config.yaml
num_hidden_layers: 10
hidden_size: 128
n_experts: 8
experts_per_token: 1
d_expert: 240
d_shared_expert: 256
hidden_act: "squared_relu"
moe_layers: [1, 2, 3, 4, 5, 6, 7, 8, 9]
router_score: "sigmoid"
normalize_top_k: false
routed_scale: 1.0
balance_loss: 0.0165
balance_bias: false
init_std_router: 0.0265
lr_router: 0.000995
vocab_size: 3343
norm: "rmsnorm"
norm_eps: 1e-06
tie_word_embeddings: "early"
optimizer: "soap_variant"
learning_rate: 0.0054
beta1: 0.95
beta2: 0.99
batch_tokens: [65536, 131072, 196608]
max_seq_len: 512
train_tokens: 826400000
max_steps: 6423
dataset: "wikipedia_en"
Below are experts of layer 4 (counted from 0) of a mixture-of-experts language model. Rows are named router (the router's row for the expert), down (a neuron's output weights, with its number) and show model dimensions 0-127. Each number is 128 + 24 x the weight over its row's rms, rounded and kept within 0 to 255. Numbers have three digits each.
Before each expert's rows: "comes before" lists some tokens at least twice as common just after its tokens as in all text. This comes from a sample of Wikipedia text that the model never trained on. Tokens count by the router's weight.

# expert 6
comes before: " of", ",", " in", " and", ".", " to"
router:160154135130125167167154168098122145122157098121129154120086152163126093131095093140123108127123102158147113152131135158143090104122127162142068100123099079067130094126137129135135128139104113149069113097145117132127143118124157120158078161078098096138131099127116103136117125103120131157115112125125174134157134093117132153092101150104120120140120133083110159167108131138120139143137
down13:138166118069112118122071137158103147159122108110055171097131141130090101099145127142115169160146136120127074155139128109115172126137125129111104127168140159157137112121134143145132136155109143133160104140159125155140167118079113125141172090098168112137124129135136128148088090163116118131112174135140130164142126151111108134107140115123128129098157112123115141081103132115118087120106
down14:143149119144142129132142110127138126106102097062129126152109109150098152130164106108155094129117136188139077130138132128135123144115111140161123165151136108127103122133103151124139135099115115132116138069146102093097147156110149156158108141112086148103134157123152165123114090144122128136133119088113102122063104135125090125192143151140147113157127118116127122191125143179109174124140
down15:165130123089134161059130124133085076120166154151139177131151171141197102112176134148129144116151123094114123103127121103123122132154136137149124135128114176168095133127118079145154169116118102136122153122106145125148137144095107142133169124097159147124053130103097125142148121131122158121123142143149150135164102113147130135126140141120122128150150129150127115154156145137095089112119
down16:123158158188152124138122142140156110138077104131130075160068093102127129098121130133158127103145093078103135124107132113186108092132143132116135129095171095126122111136103141138146139157137091132112100093165117129104085105120131093117126128160144106111110118110138121139127090081121117106140129145168120128158109132094146107110112092115115169135114126132147161133162130135114119063116
down17:109137097091119099116105117145144130176136120102100150118140145114109078132168151112123126116139126120135106131070119131096142117132106097120120149166135139130162132110111134177166119163086136142197143128141134118126119135113143138127132074169130132132113149123125159112122146120091146105106176123122095139164120152115133170092145076119105129092150091120131169087134124147113100083170
down18:117159133111132140131139086125152144146159167153150121158127154187135111144147125104138130147121190126131127102125107078164150125094114106146122124124153159165127110139106131131109131086122132122185156163097119150134124181133146157083111132118128124132156139148101104129142131122151129123116131078153100124095112132103101147149084132102158127109188139119170131123120091064117103107117
down19:135143083128079125125093142172114116168168145107106176110106133117144101139176138133149115135132132137160112106137095084089151158155143134120125129162158099118121128089144127126149114149108159134141110156123137134147160137108165088128147079119184145155137122126124103128128114156113149112108139091162160190139123107112137159117145106112097156141145121165140057119154109136129115132145
down20:120106110114111108146103147119104117092130084105156118139108128141094112155154096123132150133101146142123172194169135149136108114138119108161132119121137156129126128112134150122109143111160114099130114124117150199141114154134157107172162130156111119158115067161124113126130118075128115077178092140121118105087149137123162099131133136147101158139133155137148127086077124093107138106122
down21:147103125185081143105147139131116111104118125131131159110133088111141113145118179158112128109100066165138110114129130175085117137125080153139168146135144146122133112112137140123130158112132141113126153184103158088144145115087111136124126135168144145158109130142133121116143114124111160134118121144117162151151146139115178148132102116130124165122052091095111136134171132149183124143121
down22:130118136116112135153162166132160142102123115119125133122119146156108109121099147164100127119143126165132129110151119123137114083077122159114164120121122120136132098142093160147184145118119175158102107129107109194124106156114089104144143158132107082102145110134156096098155145140148085080120093149144115110076166095098157112141113129083132139118151113135112173107136119151128095116107
down23:108163101116174089113106130128122143183128115142096107100148144144098186115149114120142144125131130086105102132091119109135132119125167116125206117148190101133125155134146143147108118093109113120106133110155091129147085124153132164131098096101120130107132156124101141143180117130121154170120137143111137153152107122115116081171125116136165110089115154122135106127140110084133099121136
down24:148113154086114152116135167131107136149085145130093113125163144135117088084208120137147136119154157108128125123105113150128133118120117111136114116168126136168121147136132121180108115149113116178128129142130135151131076157135121147106120089114132108090131160129093104178172116153110105140127147139174106126106105134153148138160111137142140164124121088072127125102172150136158158099123
down25:138164150142124135145128116155157112129132185155128132170129139149115087143132140147108114177106133099139119125148099093105142140098135170104181094112147117111139145142098096120110134105152110117165113101142112176116084121115138143086120102125167161158114139087116143132110141171087082111100141144129132143117143141141130142132102130118106075093120117097109174136175150109115141101089
down26:085137189116122153147125153162075142069097112182107118122151178127134147087111090111119094113128137117147143136134124130147114167106114151122156137140147130130130149132109156139129127175136144111087103138098139132157157101115128140109122169125114106144141136091145131154093135084097134142169099138158149145170094134143145115142134123192145081110127123141141143152103135143106124135163
down27:152099134131088141133134124121130111135108118092132099153121147103085133116134189168123119112157117127135141119152168084168094102113108170160143072116108152118140131153145112126112156093128114123097128168113112141124093132134110139092093143174115136164135106153136112153175152198161110104127134098135136114152096123133122134148097139086144153129116099141116141111110057128127125121136
down28:103105112129145118129079102103128128153166124125171096100137090098154114155093134121134142141139113099113140122130087110130117125103112124111136121142095123155126160155164131111079111148152126146158129091132098117151144101098124145098201132133144129148159166119108130152120110155101153165143106179090094125123124104119119136181183140104109122148098107119157115120138147076128167127097
down29:156155139150151131142134110111129142139108103115138150114132134173105140125120076138104140151080124100099136092137111123163131133121151132116157157139101147132124144133122126177139121085121136081109128135124092090123129151097122137134128149172128211128165129164073164132112121146171126139133114107107083142142179160106080102174134127136086104094147120138129133116140172117127112120120
down30:132122122152117107130166129107167136088135114159171102122152151137111162143119100107123183125099099167162127115154095115140134122069102149151102111113146144141085163093151130166153142145108127130082116159147130135148112152185131113130108126132112105151113150122144153130177057094108136137150114149137148098129097122159118144122095132134082134144147139115094104151135136153123124174121
down31:146057155106132132137174157097096123101166154148149070124143144122127101147166112131126111113119168144117176118091131125128149127104163162139109100125159110115140096137137147135136145156078155120114108156133139120115100120116122098104156144190112111114131086133109126165148148137103107092142088121113142109126122079106164106111122124104090111125157105185129138117110148150139114134126
down32:140160136129070098172158179127125098123150132089083121084174144168133093119189142113130164140148116089109127117101088132140123164166125126094115157170127110107123140117133112140149148159104124158163101164134163142113130139140117143138136089087125122091099124122161124118115137161098134095103114169163101107143116129114117132145130124092140135119151129128115140109136097110114095106098
down33:144134156134146172125168091113119121095130115137128136117154154163151152151090107150105127108130155144113151138138105094132113157139160146177105148128134133133119120132122117130134102120148137150093134126115141120153118146124059125107123138133151103127189166174133140136142123086125106123148129085132132107128088110137124167092111108123143172153182166179174125120108152184124139135076
down34:107136101123149160134129138096095166098105119142117069123112125131099174133122135160129122138160095133124160100129162146158141127120144156155152125117122159146149150127147091156139135080150133140105137135170172138152118112141112106149124131142052137137126116161098084087128152134091125122124064125132153112151175123111138126124115091079098094166124149130132123135100138105119161102150
down35:134138138142116104139114116127128120122144082114151119130124102126166142126046133124133120150127143102109180135151152067141122134161154157145160092151142134114117139132127121162141113124156139084105111101123063103129140156157144170098145149167140193144127143117111103158135138166149143104129125095096146129114160110132132118139135098137103087131124195159145098134129103109121136116111
down36:113107163141156130097117168124098142130108115118121162110130152116145150138113106122140161112152144129147141115170168105120127130110117158098131150112102109144109105148170118132146170082128144146110102153142191109159162110151157121112122123119187104125138162146107170118118093107098089191100147151134154150134134139125131162083141085139171110127104117095136106166115157156117118127125
down37:113161109099122122098106140149081127163174143187116170090112165120115120159124122114113116119137123123119111108129133091132129163148157129145108153130136103131109129094144148131174102152081128093149135088134150102163160155075131147152123116138190137141129126079127136125124132175108163119090123133156112149122087142086153131084121144127086117154138141141136124132135170151099103119137

# expert 2
comes before: "|", "-", "==", "The", "===", " The"
router:143134168134153117116181136145116129127130140102135145119096122141134148111118127191122113104109110146094129133117084114110136107082108136153131133133157153118139154199098164101125142135113138091147135143119102146112170112122164122140117071136162133106094159127093172181055137131127126141126089128133110138159169135132104152121147133149124110090141089086138117144110133143153110114144
down13:121137164134141124109105137116164141122134156100133131147121088128123114180138118103157128149129116110100127080113127145151148131107090092151113135115177117099153155127136157151114191161122113122175131139153101146156107152084129138133138138130084144149155142090110130097165134120099138141140116125108148154138133113093154139142192148132169127120119092055155096117133155091104130160133
down14:099118131123149151125143129135149118184093120185171073155104112127111127127150122145118068109147176145122153122157165111161136111110173133114181141129120135149153115103136064156144120077133104132107133138144117099119128141147158134117123170149103157125155129099121111186130145099150141133139136115108117138117138083125109111109161137141115135116161141103139143152181128112138112144097
down15:143132153164168141130155144113134127139155145173146106131151083142158173096115116044132141131134120119105132129133105092137128119129146108145098095137135114152114137138164093103168106142132160148091084120144136096123145116098134131121169138154163135114135140138152091102114116169097129105131149157138125103119166158127126104154091115124154118086119150187095123121087123158100149138095
down16:130169164132131145114123138113117100107127104106120068152121148115125120193116129102130159121130103124121127119134106109144152128127128151094134119139064113098149133109140136121144168131094106142093137121160143119142167104083120123136144138165164130138074156167116145148119131079137117138153139112161157087122128078141140098135122119128100156103115120080119117132101146183090101073135
down17:121118084112122149095115118089188088128118147103131201122127143153138172074130128179122075138137124091124125142154164091149107121151105125133132161119114140133095131136142142137137110102143105155100152170179145121137086158153121136171146113138165118123089140122170098153105100137110139138107117139152138129139148117144148118151091106162120119172137119132129132146126123140118081120144
down18:131165106131094095119129098131154126105147108098119140127115119132159108123074148102093089131109146122152141118095178129097112090148107121117114166144176142129112103069096132122118124131114137171133098079102124141130134136150119118114127109123127076142158074175094096171164171112124140123117073101150134112112154140108148113141123131085172118123146131122148129131102131152126099125108
down19:128140145108166102142117161160143095128102159154111160143109144153100132127144103127093156111154146085144086143161150149133150112154156133147110122156176132132131131149151145170134124104165149113186158108098111124153110159081147143134148122139169131099114163153079128134100125136085164157128147141142137122132144139122164123112113130160171114102128140155169150112139120065161141121153
down20:126112120148115144150131155121128111165166150141161133133178160093149138124151108094107147129113155104142159123116123163131122156141083170136135101112116170145146149151116129113160144122207170097091132108137182143126112136106136118140109142136139128082148166088129144085147129136126110145113117099151123123147149124098111083115149122159134148123117133125138101160120106050124148104096
down21:128115089135109130102121130139175096137137161133083112122099150151146098081131097159135113120141115118138082088119140157129138103120122122126085173148146108157138136100084147176162154094139189135139104135165132092120096127148142179113150099153121162121120119113101107132154107144157131144115126137140149125119122108138152147109141117110115114167108130101114123129128141186174091100077
down22:122147145116163102119128088136112114133109153140131151113108124171110113119093147161121147167135134139133097127142139119140132113103135156158088116120160164128157137105155111134081088134155171138149182161150131146111103137181119121136166149132136150121123127116105130129084082153101147109118172095128135172156123148131134106107104189157162139122127136148136133098110124197151127176144
down23:171125115123128117081137118160112133136125164135152124130157128115129121137085079124119142177138158145118166177184158117102132119120115103095156144095119159131130150156128153125151168113080139142151143102130116165131127160122122113159134142105127092128104137122093142146107085141134086144124111126119105150107148143111097153159151083162171123135107102078125079104137108165121099098118
down24:125128127127172118168067130153162143186151134136104101110123080140136168102128141122092107132115103101155103128079098117113110121136115150107121120131142113128161096128197124116130137119140120177169135109122136125133117152122101085129150101151134112161077089144135141129192130131161116109132123120138139156119123154119136104144150109146117113079115138127166141119136131072106141114086
down25:128142131128165100115143164143118094121131099142114097122112118119152086109100096137131136110146157074095113160122109082178153136130114089096129094102134132090140166169125158091101119151143076116136103140080151165091148136121098113134123130124128121135132142133102123143150102141110130180112162120130159118137150143142109126124128136131062143132113159099102092150093138102076106118105
down26:153136113135155119102168184130099109122126119099132147076156119060132135101165088109145126136143146104117107118139179155095126130159162109153091097111113157150128112088162119109136136129090105144101119123126154137084119146104097171134118118128123095171130124146100186151113150150093157125096099122150111119178129142132138145146125115093158108116116115142164121144151129138127145102142
down27:068128108148160108100117147166121160141172149070142123127126181123142129115130130100150122154125115106131137147083103120157115158180110143100112109128115142138127109107136090115175106111118107155133111087150121121118131127111164124109117132133147122145139090140112114100135116074079153134110138144112097126151140160077115139119167106128071155174168114124106108135099120136156108101138
down28:098125080113154104105162160153113182167111130128134147102113144111133160155112131182083103126118131126127109146158129086158145142130168122138124110098133149110107125188057103152122162160120117126133154108156114183135138127099094131124121103131104139148124143088106110138130118142109134134153144115136132125166100127120114074133113116150115173125157126151147171115127132146133101178139
down29:155162133098136123102096133111118091166135147088157127108124170094144115150112122138132113141153140102090136135108071165136129099153158089132144139089119139114142090149155158102130125159134090112115102094115099120133123099134141107155159134166081172160101130103090126133150121142085139119150177137090125132119124089139155122118148108129111120160151107121161110126123138127084148108185
down30:124109173139106075133117141098140095115087150105150078129127123139093136160121112131106095101141132137108192141175126136148112109089154102146150150119146146151123102108135163189140122150116096146118080144116100123115131103128134120143114131099137163177118146098141107139130168125153097149088157115103152087155143169132147129127108171136106149096116097127137124154128129145149140163157
down31:149109142126100154151104121128115148171170127141140111129142103123171121157125132133116154133114105114081163097145107094112138180107114110128099104103141124109166136138151174133126155116135114129115120152113108103124152080104117110149127108141143143115142152112158185150075112124167125153191119144070133116156082137099115146128113124166131111120147140133127073145147161126132168143170
down32:106129174117122163144128113129133114135162074150085138115179115100114130153142107186116159139107126137105114149058128082092099108108081125127132149101137098105161165125134124107109167123092122087169130149110154113147138108135134104099121139136134136117123112119123122169130116079155154110172109114130164126132113148115125167090120091129080122148133128139147095151109112106154128129132
down33:100114120140124096101131107142103118088167153161146125126138119130105102167135135139084153108107117150155082161153158145098111103152147123083191179141136160162149128124147122097142152118141119115138123159104120136087120074114103135158140139148095116151126094118138124108136146111147138128105137133097119089114107105129135123131146132155113102139184109189173098109178116124161123111128
down34:129105110099119092119173162128133062136143140128177135111152132162111121144134123139141161074173118107107141142150080140129121103156119150113113154133143143131186139155097104136099136107153160108113153133150126158130104151139169082144160159106143106094103096121156154106144136172117083114095129130130119113113146126115138112133116115067164146132157139145122160108112093123136143104104
down35:124113114183090112101157138132124130138144137125152130111148130140126108164130152136085149158139155124162117095091090147122137195092107143124133186133116106137144131133131127129103146112095113124124114104102114139135161134113112131093135142126120150130116172199162132163092144111105155150153096171102149107130136158141163160110163161094104108156138121170154147121130095151099106132155
down36:119116148153126127121093155123137133135124121096153193125126101176092150082140141096119144089105104157113077171098136143158136136134097102094117104145084126100127143149150116124136111201133120128105096154066114187142137131140142077107152131153151131110131128119151074117164151131143115122106120122160121123138131131131092134120111108109132120089118135145121153159107094105136137128139
down37:095112117126113080136112093133139105115173126076134107138114184102126098121167141131126165096182129162153107119115110154158127114150156114179130132126142150169178095106127136134159140132102130157120137139128123155132108157167138131125162135158137144119141094136128086127167131141132162157143107103097133158141104128167118113114119157114193116117146104155111144082129156171123121111109

# expert 3
comes before: " ", " the", " a", " \"", " first", " B"
router:150098108082073120162122166088096126119103077096140131147142119112151104107160147143160099100123106131149087136106109116151129147141109107152131147165110093143111100149143128135132130144132130140099107118100126133133114107134100133155168144118104089114116147102084106089143149166172063170094193139150115133111116135135124156107113141156128131132114086145113134158114155132146152142142
down13:156142112089077096107139123153152131112164119118158124122103111129130118084129163131108106126152110157144068137136136141096085108112139120082110144139126145123125110088114125124131112121110160164113133123143107157150104183140057131117104138120130115159092106168124144095111105118101135090159144166102167136138181125170114133144116107097159166142134118129159108122112120167146155119146
down14:112137100128166156144122140176134153131113149102103087136144110145120168131118089129131083113126133100127160112090125144109132172129141136095154079132130058118152113110099146174160140136100146154139112137113139099114119105138103088093149137109133091084125115107106073149119128120120090132095135121153125109135187131149126129153109111147124079094157152151106090123133120090151131142132
down15:088133135201121138133091089120111152142110131151125100144176115153150110109137153146146137132135126130113097109150147136101110136138123098113150079108148164143127121171175099101107109117129124121158163120149146129139118120122121134104131114139148132154140166068114134096120194134155183150122141085139135158179138121151130116160100137075107126159122109120083137117114111117112123166138
down16:140113124060129131129136164128138135128156148113138124160112129127137104121116109109135124146139094105103173107134111077109119185107115129102100157134112153147115141143172147122108155151102079092096132161146137087180150136131136120163112092130160185127124139107127168098173161118118144119135130142109129114106153169141147144070090135130154172167121155150138115144111134129116114147114
down17:113124120141134152115216119127181158137150172146091128112119155152181205125125135106144167160132162107163131146104160147132106103120122104094122133144139173147125117142131113109131128163120109093149100148152118103130144088131133147136099121110081120135130088130148116149132130091133139191112120187122145130130102088133122120140144114121128134112113143106146139121095132153111115145135
down18:100133139159139140122160116101152153118130102116102159133134110160109071160126142139110103116132133122092161111142147095106149127156123098111120074088151117173138179087148155132136111141172136116135142107157112190130159152112121105083124139148130106096143138128106107120146117089140101144142178139113106127126168142123133113147150155158147123181147107085076110149144152142137143139110
down19:147114100169087159129121121129169116133122099139186097129121183152078146091174157162172128104139126121122169114100128122124153163134116166132078106110128109142141104132106157152128160119111138142128143163099131148154166157146113128121140154178068132135125121113134163156137154107131164156119169158133133123117133132142145101131115147116167112118088122109145132096148103096109119144146
down20:158139144105117142163188189122119123138096155150145150088133115125131153110114125159124122089158149117157150130155142117117140116120126157168133120138121139182143142161167188113127133114151116112099131162142114141148108120099123131155143162105129168142120172132135121122087143101113124105151163110175160100135137108148076129126137167154157074144146144126120106168146171117154112137123
down21:113093159150139116117110139108169100143092111143136137150135146112121149138074072137116123125118149155124100151110121168103122119128143183101112120134162136132120139139164137118145105137149132076158136118146158149127127131128127149133128127130119120148139123097126158136152101154153139115151119123080128087182098104094115107176161068157124075099135162123085165137134165083131106130104
down22:146108149136143121131149120090146133130090139178107150137137145068091107174134150125164137131153123148098156153101142097138180108104156135115141120143088148127123102175154134101145116099110173153113184116164138115111140113112126137124165131118121119137097125130137144128160157105122131152172143118109129101137065142134160117126160123102097136166108144082134142159180159111117104126138
down23:091107124099132082137093135124141131089090115095128152115133175131131111160179110125150161172138167159160136135103098174124083110104139138112152139153104170115085123128147140117142092118126162152150137115122128097146155127119159104134163108137156091155101150170102092130116106159142112126164081105130108160108149121162178130142108106127111124129107100126094101124123133136101117124113
down24:137082149139121166123120156172103093157142126095097126147133126108179134100119142119119167134139104160136106137124125125168137141201155102114100162153116140147146127134124137147132165082138113119135139115145125140134149118111150133121160119155089134133155137142120140144128075106158116089105101140117137132161110145149126104112110124123139180122117153138162079167147149198077121091128
down25:133141126104171104123146117157175155144177131173144165153148140145153141090133112149097132123146119155141146100093099143116121116129161147113086131162126129162154121131127138159159149114105109148128132088089113133130165121101104125151159142125142167147090118098121121140104170121146137133139132099168131119143105118147169140111105174087103163125115117133063097134145116170125112091084
down26:101149139136121136108126127136157151142118166128155096145115168087101118129142102062155156141124153111116130186145165174090143115099154131112150144129146107076143154120107101092120115131127127138134136142160126124117136117149104144143073138134147170088184093138127125128094103122100120107119148121082138121142117126129128104169154143102143113091127173089075129101126161118150122140151
down27:110118099151112125152111119106115098158126067172147117141125107087139103129117127094136163157104161117138109120132130110122125153102127172149111159110127146160093111113129114122134116180120175164154133155141139093148140156115135175124096168133133164152101085122176126119151158107140086111122101129147150113162151139134120166063133128101146126140113128145124106134072089112121117134100
down28:104136098115089143084153118113102182157156135112136091092128141070140108128122126113113110087155135137112128124112125130102133088090121130119110117104100141110169083101129145150125137109118125107075081118097120123122121133085137138114123175124186139153115162145122174133139149144124096099143158118099122104134164124136129090155131099124108131150131135134137068136126090148129187128145
down29:111166138134115105076135083100118141147146144157139125144128156118148146127125112107117102121118115101140129185103094135134135129089138108114124116163113134117136116120132133114098116140115105119099136143185128157159172116183128108121158167150145142109104104121117187144145164082118105162151072112135114125121144139104110130160149107132085092181138165135100122119149168109098140117175
down30:144100101121160095081144121139087106130136146159099131141134116095117124152145144085132097150138061103132132164102127127149147119146093136098140068112111116157147104112137113157141114121144096133149126099134152167123136191148149112114138095101089120112114100107094162116121102089167097138110128126119138106113125128091132147126167125118128086086152118071122118123106147091114149136115
down31:126144141102140112119170139161141149149116117099109082105111093114107166132104134110130156113128155185066121109188129118096137134111115134135127104125169134111138129123123103173122109098159120116120124119094102086140145091111159156100101137115128111120153097150134095154093142116144112137139089127118136115110208178115171164158147123124146104134110134133118130096120119109177124140124
down32:158157148085147125132107131117088126125156185163140143139120099106089103106138136114139144116136141109112073112151107092163132125170101099127155167148149125184137114104094133102109103098161117121110124113153170149103154127111101108130107136168138108150152144161097092110130161158116127111122121155097120131089100107123137145132130127119161140121132178140131120142138148204136123132169
down33:098109138148139078153148106126134125096125188116145155134087154145152107130140130109171129166098102111111146126175106109185095143131142105126162111101147123178124135165110121145175159103119122119111089131133119144099142135147153141129091118137130129082157145108138103088111130094116088117098160161126135169150109131115109134137126157139144154170163142103160156159119166122130117148111
down34:123146117136105101118090157090108117177111137123113136153113131131136102185099133091085154167135128122125106149161119095148140069143158081151140116142194092101116131123138135123121100142104071123133145143141128121116117126150128121124151139109154128139140129122132159125079133171159197122114149099111107113106124125141149126096132092088144102113101129129145107087118087132118115138167
down35:140159130138103129145122107117127127152110162181107169126104176142157111135154109161106128103132163137117096113095111119158145129131158109145153107135072119151128131152164110113119140101139153166133140144070131127115143190133115185147154116095125120142112106119067135115158152180124121110122108087149122133116141141176164134125149154117115137155157114156125100137151112168125094106147
down36:115110148103094137107123159126134124116144206145109149144122114123149134137150101124147101119116106115105127150121153112129112132124133132105158167122103126154133102128108138160109116141134122126186096130142078116125168156103134156131133126074165129105147099125114142159121082113080112114141099124066134110143086140098160132082183128127068096141141133169151148097138110118116119144154
down37:143097136193138160120117147124093111154119126123095082101119096151126126156149128134133149089099135125136125106121108140111092140172133127173113136143121098145104131124097116164163167129127084158092125118106147123124128166129071114090122120155124156133139146163156124101133082148129101149153117142176163112085125140108104114158119188104132102142157142130091116152131119120153089102117

# expert 5
comes before: "1", "0", "2", "9", "8", "3"
router:128105100136145167191092137141084143147117139115113163174126076124131119114110123133093110136096113148133098114107162129158125142109114138113127124124116109081144109155155111104067101137082103109104126106135127101086176132144173146123100131084131113134131141136158125145142106119112176147111131138106110160123127138075128151127114134089118118135136120081125144172131094137157139174105
down120:135120112140141149138142133125116151134131120133148125116131134139108156108144146153139103139167117121125114123115156120102096143089112167160119171111106135124168113172143166142178143178136103113114167115111149058118141138126166143181156106077142064155125127126121112147156101110091138125138166152171125105130150107127121102156061147142161127128137134144154106121136076112132125114110
down121:141122108165110140158120121065124134168140138118106117118128117150131106139135113143119135132102142129104156160107161097172150095114131106133152105124139140120180159138105082133100176089167131103121156119118098146092102124160135147115122154156132080100166082134163126122114073102148135124144087152141091140146074130097099168102135164113116105147133114104166125124152138138136110128121
down122:090172109125099127196108143133123112103148130137136131125152119127095082116103161120139156142120194197117158120126143132125129169109149109186144103126162120154103145162099100148131104131131146135179139111098110091097131115148137126155129138129138165142136101121133120134147146101064126124099137118157143116116175112124118108149134126107142173093127149145095110113154141144159127110120
down123:128116175088126163127137092118137138082143149128141109131157153114127140115126127159113156128087121164137120145129117138132088162088115155110119096090112184118138134123121134124137158135177113139120156113128130141106125129087134118094179133150108143141163110094134139108116151151070132108126078123143127129166125118108153130128186111078090103141163118129127082092158153113108128109177
down124:135166144132144100120118111190154133129114157110116132157170120110185131090118121120164142152129130129166105146095088081124099140139085130156129111154105127130118119116132096114157095100125131105140145110081155128114131117137110122151084143124126149093131098098122119122094125206115153148172126114123132126109090123110164114150090140089116141119170121135146079126156105148102107141149
down125:139104090137140126124122184126078126131147074125127127118138102114112113137109161070130119121068124117113075117112092113122119144126138144110148114163119102100114127132173094110120097160124128138099126134156064133143144132134112165123112123121103130122130141143113181108148131118116132077122078129169092164122084113145122182142139109143175145131156118109134141095130105108094119136107
down126:137084119143107134120174115130119142113158075092107120121140197147135130136139096137131117141146127109098158104136150120116128115148131117083076095142088118101102131100142137147150146167126133135083170121184141126148125101158122150081126120138122103108126100162086117105095135141164134176145161149153119157120118107175121112115124150091134108128092151172122139145152113106127127125092
down127:116122159132133122174113150145148136109114087148150121156152111125136171130155140112142158153142088124076146177138119131108095123128134130091136098180129144108082127126105132118107168170105124089125109107091149164131082151103150147098162154148116150161142165148151135112126157114101148128115148138133137098141113148187114148151115111122166135133101144119105143095084133134112170173148
down128:206114087144103140143090137109171124166146117122120094101103143118135154128138158127114108103129115144136127135134155131136157148112171157154127079129152141099164146143112146133120165083148147150153126107118120138160124137118119109114082152121095126106171160156132113068123124161101111143120099098091113105159137162129108131101139122090122138167141102166132119136180130127142085153127
down129:084140154160146123123157103133158133138162127166121114162116125101113138128146125097112102124122126146137104166112115161138099163160099215166129136083108125118100163120170124144087151172125128150154084167142142127162102129135170106122128101122148121177116149139131190126139141142097117113129092114137177135125115120104136119120160128152103114149104132142115089111116122123117107138097
down130:184094117087100137120128097094080073118101151120110156103144127107100088154151122121132118129148107138097143137152094165107088118125100124108119100149117104174132146111101103094099098119122136146111139099101110155119104117087117133130121130126145143158099121107118143122121109161139137157136097117157133124191121175125158105146131079115126094106110125073101158132140137149127108120089
down131:129100162107155120101157137090103111118123170142138120159160119122143147165130107097106123136140135150100123127085088108153106149102149134134079129143132170142112089168106129119141127103150076129106092133168124161127150144103098124125139158085118110159128107164123164164123134121123193146156114149106114153169148169124158101144134152131120123109126130075090180142128140124107137118143
down132:110129099133112169099130147115137107109086127157123172178138144133120141117122142119137125173123135149152169150112130163138056121150089125100153162095079112129132092141182116113130140103136147125137077160112110115093139134136114129088130105165141139129086151156146174107154114109127125103122115130133136085174107103137137142129106148130125184118121116112152131161142128083113097107142
down133:142172101124146118109135146103129137111142139127171178073101100154125156108135138153084160142120125115085107108173124146139091167122162119131110112124166173122118110168145105110147155128174172126122111168089120144086127131128167112096099102164163134115148109162146140115149147117113146097105125112120134145095174082135150112122142106122143106123156121137169128135123099144121119158145
down134:145124112129127144160135153125098141116048122124081077121140154147126132140096103086143135131129137082145117125154164141163118111134103124095133113111138115130087195135155150128120119139123086113130140127156148122155168170118115135121119103083117129134163133127130112136171079152137124124108115160162106131118136125183096120107130147157141137090112131142097074143113119070114112123117
down135:187165108153120124116154131113125110167133102153105139126166098176123145174137117138137134101133159116090118127155112125133168151157157116114154136120135119110132159119112150169137116113114112118092109135127193098096105133095088143153110148168157124146125131131104120124097203111103141114120129178144156069155119149092129150148124097128107134129125148135126107115170132130127136117172
down136:174131097120113145096175138144151109135110155155122071121101113135151075114110157117123116074124150108138120091144101102144169120140127129156133148119104178111150144113117102104114110122135108104138148185115092087158089098132097160150111140149107138128084112128172129153132136145105145129145118135172093118174145129103085127103156079106124147099117141099129125131105105125122145138117
down137:111118170144150161140126088109148134126140135139110128129165154166165167127142117106106133147131136074104122136150163087145134163128141146116093144150125148151120135139159123131111083129142074149111126082147126115117127112146068151136138139172171174135155124121110138162115126111122165109152162159127101148106126174149151148110126122102102123140109172111090131166097139161083108124154
down138:103127113124158095119163110115145154101118086130148094128110151166077114155132065139157127144127121127105112161120143121114135101117156139115185092118148168149153185116101170148138087127136083116142113110113110089181118135136146144085122123137120115169095150126112110164121144151125120141117146105148162109123116112152128195122173095107123140134150122124122131139133131097134134164142
down139:151152137160099100149094140166107092113113158138106159098128143157117105095096161166140162160143103112155084145124104127146133191117094085140153103116121105115138136133154122125079137137124115061129116187140144137161139116116119122106126141155145163130165166137154085080107100118098148105123120152110143125130126148101158127141104149142112132086149133141157145126156114104142129139123
down140:124143118101121121092081136134101119125148158140130118126159075123186152152157186150094176093112112086135136136151097091116136137187152144157127128115137113155155142144154144089079102147109102129136134125102131155117125143108151115121136149122095125133114140126125154119119158119089116107148116142116115172156118128115178118133151136125123071140063110118118112111091133091110115118152
down141:119091133114135179131103104149076133133155117141140125111149086165120137132109133144119133143147167107145111129058141105126128130122128113107114103126116104128091122135095125100164150106127149132135106113122140179142128177142131186095114124185145127145111141156058137102152126139136125099113149131105162145125132078118133184160076160151107119109116172134113129103144111131147144131118
down142:143114142101145130133163151143132182135142133108148168118162154129142132100136131144150133129147134129160118133122131146150159113089108108142158140171132097134086125107111099135128114143101154167115106138103154120104155128130136127127108152113150111078157122141116140095144131144175087163166101125132150153096124139141125148174097120073125097050151161173128102137149147171119113101169
down143:091136094136126101107139112145136090098162115088152103140127168135113121129125104113149108148118117116147096113152127106138084117159141109110180119157133077093129149166120131126102088084146121117162124142088120149134147124139128122086074138167123178082103128156127130135094168125148148144095088087086128099123098107126109160081135118139116108123103127137124093148133138147115115143099
down144:154127090145109126126167121130083108103126139123186104154118097084125115088145134154158126143135120077126125156095145142148126067101126130138155142093136153136128097090122134128124106144166148098118133116154121153093077136150152145124146159107124179123162137139165110089161121108119116126119128124143181132126158115097123138119102108175153143131105121059127132142141179135116129130141